Weights of a small mixture-of-experts language model, trained from scratch on English Wikipedia.
Size: 10 layers, 99.6M parameters.
Experts: 24 experts in each of 10 layers, 112 SwiGLU neurons an expert, 2 picks a token, 12 empty slots to pick.
Below are experts of layer 7 (counted from 0) of a mixture-of-experts language model. Rows are named router (the router's row for the expert), gate (a neuron's input weights, with its number), up (a neuron's input weights, with its number), down (a neuron's output weights, with its number) and show model dimensions 288-383. Each number is 128 + 32 x the weight over its row's rms, rounded and kept within 0 to 255. Numbers have three digits each.
Before each expert's rows: a language model's description of what the expert responds to. This comes from a sample of Wikipedia text that the model never trained on.

# expert 21
Head nouns and noun-suffix pieces after a determiner in prose, such as members, season, players, decade, copies, -ations, -ions.
router:113058124142171130099096163149153149042117124143135131132155109144053140104131163171154137078110068119094125141105124166170130093130165149188146079138145116123108119122074154097200109172151119107119092086138099182121117058125036140129142121112109074090133136106178173140057129111136132075
gate0:127153116156106147087086131118114117156180114108146089143135129112142053120140154154178148127190141145100130086176094155185157099156122132045097132116099095134098148184141092184173128093125112184123140087138123124118105133150059134057130145094124173193118124174160105097150094152178153135
up0:140105119118092116177140173146116139109089107197081146173190116178054208116132090146159096120091146109142121122117132128092131142070093086144116080144145156084157102137187147128119073153116141153129113158098141180110175096128151103153172089100142191062096136094090132173112172161021202151
down0:154092161148090061144064146121116126092105094120110150179106126169107120147182108132107104137078125126145128145128183153138163125096133120124173091157190102093137134161136122165097078119159135150206128120102172101126078113123121081085206085095135146119142115125119142118109110134078152154
gate1:103117122192127100121150182095100135105099205093102157094163093182118139097129099112164103113142120073118097181103126057148063166111129127102136117117187096111180111151154152099222089089115145128149131086145109099158109142121056128117157139128138147141112152115172147052125149174131139146
up1:115124119133135161208125172133110144108093197100041159154169114143128149169113130108191106163158084078127161166092130133166107146180122122147152153097151076139121169107118068162152044099125147134034122075120199117091149097201111117120127122154089146149112131112134182153096136190127101076
down1:073141145137139123137141125140130140098178145096132107151169085178134099129113095093147174140063129121148113120117091144119150119051122172192089125126144125159126171102146139135165189180067131158151135078102086124158168131099092194168146111141137142114140103119184099112204097136184152130
gate2:181156127073147127122146137119127099120101108136126112120144157146162075109189168133113123150137148120092102149153163151104174057128134128144173136076178125152187131159106070167132193101069059167123133151100115177148100162137160099112117160093130127111101139152112132147135172051082195107
up2:134152127105100089139130086091130130130072152099129086150134165104124132157126161096090132132092117111125113141094129131138113136106156121165154110128147161093148191118099148124086135153146110140144143107061121164115108152136152046121140129070237161118090071163115153182180148069098151099
down2:174133106138143166055096108146118073139110154078122132152130164174087134172172098168140127240154112116120117139168102087069172142136108124145168153105180144100109149098216165138113135091157059144151139171129162128088135160090117109124151122098162169165140137141149097130155182131096111124
gate3:114133178111111118175068156153120169100058124126111104168136134126143151080131173165133140168152154138133095063165138120068151109106160126166159125139131130172136078087117089121107085093052129125107118089160163175096117169123135119071131148136121169123100074150167157135091168095160096199
up3:143108104123184101136152127137174128132115148127138095155095140137186157147148135118081186063106119124105092121141207154094153127095146073151153101119146085133107088124128102098161137106103088119106175103130101176182085163094122125081138151126144138097099142136175138162082165103132139150
down3:104200144073139113152116122112175153077134130100170152101148124166161173117129151044134147139151125190179084153107141186108146102117233160182155110144129110061171191138119105106156106144084113115184163098119133096149152124071095145124172122090171123085158135139172191089167105132125153078
gate4:100122118046187130176173178096148127148128161145119169145108159110125144158154121147143150087123116120078067183089097208097106146083144116179101095146211174136148164130122142089123053076149214139145110166169090140131188076086124099108119094128069116134175094177087179126131102102087142111
up4:092162113200068160097088111182148090134113072128138135114093091114153114154073183146135135114107138129136170099097130085120145102105112110141157166118146103077152092101154124130121108167175059115141167135131150123075136138183134194158170194158190141128116160097152123133139174169156125129
down4:145168107122130128139127083153107119103148104105152137152141080154135105157117143149127144154103082133171179108137158175109121100123164198111142170112138087035154135106104069171163121200075085139176190139031201067144165131133124197139109148186135135098141101096124158043145077141126110118
gate5:154115108122154141148126138105123094123119139097171084106094139145146156180208170156075089159147159139110127076122096161094138101157187172173149131118173126077114156124106179098123190144134130102143157118180160139126078131115169145076098109138160160152121146154116090138128132151166101194
up5:143098067110134117133145031159089117098121084119137200130096114152126186109122143103105158187114208131175108111087122048151083108158113120116155159108149089095103120120092135143150189108131182134070152111149146156097092131143142171158153123112160129182164144142122132164144117166118048163
down5:132115062165076166101185089094107133096132082125120109107115153131138172118130055093132176118145100135178167107145149096120108126104139111122106119115093124116154146069038122088113132105179178142090067160162098104125113143157107160174071126161135082112159157142127130146173060167115152108
gate6:115115149162173123185160077145088160117092162123135093110091155104166094089174191165141137131135182203142095173119162169152104166139105117133169118162149143142132114120116094104124113111152145128110105108100066186127098105115155081160133142117110147136110105147137144130073180142107110091
up6:123131114129145134100093077100110136115150151112121141168117123113103174080095128157124147055123102153157106181095136152158189127103100135111144107094089114072116121113128172172149056115126185140097199155106136124157151164071089096144159164121143076139124063091119107093075141131116140140
down6:131145133143148155204178125101103167154103115103135085122152151156157119130136110185137168139143125172093115149085133133142130191108103157075147123099109098126143125124182130125083124121146157167180091174084121103168137093169093144111058145123145127157200172139111133100150137161108127080
gate7:087074116098169146104069111141097145126131067140125129082110110143114135167109110120145167158138162124114106124107139113164160076142133198079099115132140142179137073204075113107108163153141068126126121207195144108155114115125088152139165158112162115085109126170113065093073141112093114117
up7:115143108117088159137086134142163168129161108135098136149139073126119151192141125157113134165180107133151164102137174168186169132153156178142110097123147154145106106103125095143073096152100124157089154075130209076110140142138124142107120127098121121123158113172168177135202082147175159118
down7:156126187176159154159152121087131161100152159155135136105136122124150101122151111155162108124091097150146135149098147107164091095115134076096123097137135135126127155177144132106086157116124131124132111118145094116155122063129147194128093122156128155187133167111113150138133205114072146122
gate8:136106159085150120199125133147093135105112078114108127085098142154089121135093088157112138151110069112169171168138129109120063156105139136241093117104129126132190090082109162128116162123167077100137136134140080126132113083125125145153111154104140151075132157188115129162103072160134140095
up8:098171136172165100165156128169123107190156122133101122183130141090159154122100184163117191059146114096081136074112177145106149144108105099105102162095036150128079123129170131163147107170062145096108161150155092088176158148098130101149123122172103143128113130097156107166097217038127095105
down8:147097117180147147082073141189114152135149126134101113102144171099079124145138176122114089058114114079096099171090181138118156170131116143170058142096165141138122095165105160136095135042187108113094138180084190161107095092102114180082177138169127109133109050113113142085071120121133126101
gate9:100112154161187161174142134114111125133136139105119195078133128095111109097107138134148067136077165141154091155104193127119073063143097113074090098181087120147096120149126121128086114119161165109121149124161164121089098149129097171111130116161144119115101117132176106147136132122105164114
up9:118132101127141120076075134094096101094115117135161111178110141170162156121134174125077165108171095161122155063123096129169080143069174171138155100138181110111236144120143081114132177154136170120135092089108076116182109148163109082145134109148092114131071135093114075046151100082137137156
down9:110101131154070167158080082124139105105183120091086155122157123176131147127074153129126174140110156155144154070118149081007149168067133093118126175118175132092120151126150045168133144156180126179154135072141107114148107194121110109155127158125084144116130099142207169136107162087144135118